config = dict(
    hidden_size=384,
    routed_scale=2.0,
    vocab_size=50257,
    norm='rmsnorm',
    dataset='wikipedia_en',
)
Below are experts of layer 10 (counted from 0) of a mixture-of-experts language model. Rows are named router (the router's row for the expert), gate (a neuron's input weights, with its number), up (a neuron's input weights, with its number), down (a neuron's output weights, with its number) and show model dimensions 0-63. Each number is 128 + 32 x the weight over its row's rms, rounded and kept within 0 to 255. Numbers have three digits each.
After each expert's rows: a language model's description of what the expert responds to; "comes before" lists some tokens at least twice as common just after its tokens as in all text. This comes from a sample of Wikipedia text that the model never trained on. Tokens count by the router's weight.

# expert 42
router:112084139140168162162162126129070097107169137126085124133117165153085134158157161170104099094152126158134161190141110137128150099115162113145093106115207163116131148077154148069179131094124149
gate0:096137100084162123162105124097127128182093221136102149171119151130079127175188153110062142170136086122108126129152076128147129159153114127123087135079162096099120156104114167125201133120087147
up0:125110164147172115131132090117046109127116091130102096103155107097107120111102093072114156084125132129098147182083169128094150136143147105104084143098180130114107055090149152094094130118106138
down0:110150151154128151124108116144096136118130128220093168143170128072123150161088137136149127131113161061130141193103168145164118103188134124185134102149110111101159144116114130131131129145074120
It responds to: Final digit groups of years after a leading 1 or 2, especially after In or On dates, such as 2-007, 1-999, 19-th century.
comes before: ".", "–", ")", ", ", ", the", ")."

# expert 52
router:084121158133184121127137139159065127111195176148067104137133167160093193137113165177083065115142132170130138143153122146078157101107108136138111087132188160079082159114165126113164155129076132
gate0:146146118117137129100165112092085160143112093151199134146040145123138127129134147194046111106122143138137100134141130178093200161126106146124054102093121111128103090049184095104158123112159113
up0:102091162097123080168107128142165076126122162129102173077144179138100068152145145096201153119134165128129134085114099084153126100124168099157158122161152205122148111150063136120110064085119106
down0:169100106104131133118158157153123090171131147093154120147117138168134086113160124048154120142123144155105114130161128132145122130140167121143082141098116085157203136160129135158146094145150148
It responds to: Pipe separators and dash placeholders for empty cells in chart, discography and census tables, e.g. | — | —, |  |, 2023; —.
comes before: "\n", " | ", "0", " |", " |  | ", "; "

# expert 55
router:109097157109157134147198144113125111121135173152089087157128168129089162138191144124077110104122110161115162149125093160132139072122128116165122153119170122079107145086151159094130157102109144
gate0:117107160076172123109132137157124187121098152093158137160097100146096102141109129104111059094141123146066197115101027228113131118118180167190122127124169101122115167134117178182125127104119163
up0:086138135078147115152102116053130091115131137202101156110097116091169106080121139126105114141095142080163108155130103063131094147113119113187120123095082118108098115132144087104175101154119115
down0:124088157092189152135117053140112151159119123153103136160102121090107138152106164127085096089087117143123124157168102110129149142144082130150083108137154163074124134243090142143130153125132135
It responds to: Final pieces of place, club and street names before a separator, such as Kaiserslau-tern, Mönchenglad-bach, Avenue, Township, County.
comes before: "\n", " (", " |", " | ", " / ", ";"

# expert 27
router:124088135140150152150184132140112103102160151143086071114073120139117168139122163153074095081170091147092146155158120166094148083106138144175112110080156111088117190139189159090160159119115144
gate0:111126114141076123117153139133124132087143183154150159143117183076144054155138159129126116174138098103199167134132103129171089155145102170127115075118164169120155136138176191080120125171147182
up0:118150152106155107119162136066099103119149073114169173089173102094136143173115144124097152114082168236150125153085115133148171105157113115130080135218167145144131071120122125133101093124117151
down0:134150151178137154113156076143110095077131158058118062140144106176174136151097135190164126153148129148146149130126128158095111164129103100144118094123131070166116143120141108136182202090156123
It responds to: Punctuation ending list items or table cells in awards and filmography lists, such as ") –", "| Won |", and line breaks after entries.
comes before: "\n", "1", "2", "- ", "3", "  -"

# expert 8
router:097104150152114128123154155161080164124172150156072115117119123157105177153169174157087048131165120159088137137143098170116173081125152134170117116116197169121112120078199159076143175156107140
gate0:068083148068129169212169143145088128082144166139140152171098136133148142115103078133132159111175099160094111098201142103156175136083119142099110114141158107165099116096133161079152088157108181
up0:147140095189145048058115114168182165129133122106126133133097183191086132137130166136086096123109077129166133104119082135134082108117147131131125159167127127100117167175099119168112091110070140
down0:111135142180158123126141105167165173086128160166063127126119118146171185101109105149090136126090156085107150173116132120090147192169094159133116138119123150111113105128156166173123079146137133
It responds to: Pipe separators and digits between numbers in statistics tables, such as hockey and basketball stats, poll percentages, election results and currency signs.
comes before: " | ", ".", "0", ",", "; ", " |"

# expert 6
router:140100151133130148169158142159093136099170142140092104117137116160107151123137190119075128118151115175130139142175083183128159111115152117165129122122255142121119166137176138055128166131144159
gate0:085105112150148114116106179130172090115109140112106126165126167151110151141134070133122136079155088156097089140103088125134161114144155150110105136057100111125142147069173156072096132144128100
up0:136145120179130119079146164074104095094095081151173084105107145122123160190149081129144110107092157179057125111097089128080144104061113137177068106133148196061110109105124134220105115126162149
down0:096093147122085141129110091168181083152146113092139141185099143079133176158128082132174111177166104122149070129161187079138088098119134113122127158132144117136141118143112143134137111115124151
It responds to: Digit groups after thousands commas and the commas themselves, in census, election and statistics tables and in dates, such as 2,885 or 20,000.
comes before: " | ", ",", ".", "000", "0", " |"

# expert 2
router:114068159106144137172170154121113077131142128122118115171105126145126190138137130143065068114142107170104152155144115160102140118094151123196124095131185105131105144092199143108168163119120189
gate0:167134150139061106083117177185089069125117101092158125102113118111140109167143083129170080184123082158144109108175111081092115185122199134070095136069129165157163146121136099128163111100159098
up0:172085105088083107191143076139123208135189145175186116073179129170080144124121080110160136123154178163129080146116144105145121095180119147105112192143122180143129093151142170100146135122103085
down0:136165081092124116158115094096104083119094119192109118150124134155114133107161119145144113076135170184185119108086119117150111121135102139097119085148122113077169152136087117093068124153119158
It responds to: Digits and colons in table cells, mostly track lengths and race times like 3:34, 1:54.60, plus years and coordinates.
comes before: ".", ":", " |", " | ", ",", "3"

# expert 30
router:096101139170156171147196140141072125087160141119085099127082154133125162122157183128112083080171083140107148120125101175122105107106125163150093111137222173108122160085199119092144176112099167
gate0:078057111174136189121126109092109139096059180125109124116117161179159071156117094173089104153147075101132128167116113129121122148061099160124076178082131135144127146156099104147120132120130119
up0:121036138146126155115147090105134097119051144157165143132153178095152037163103107137092106174166096146146147174113143090145104139096112159118106187078060104137140058168075100128128119104181114
down0:141148157161171082120082157101124154139133146135109079116122136094100132140100104139098145100104140169188051136141153145148095103160183165093165133126134100155139214134084130128148146145148193
It responds to: Digits in sports scores, coordinate degrees, day numbers in dates, and year ranges, such as 44–20, 49°N 1°, or 21 February.
comes before: " | ", "% | ", "°", " |", "% |", "′"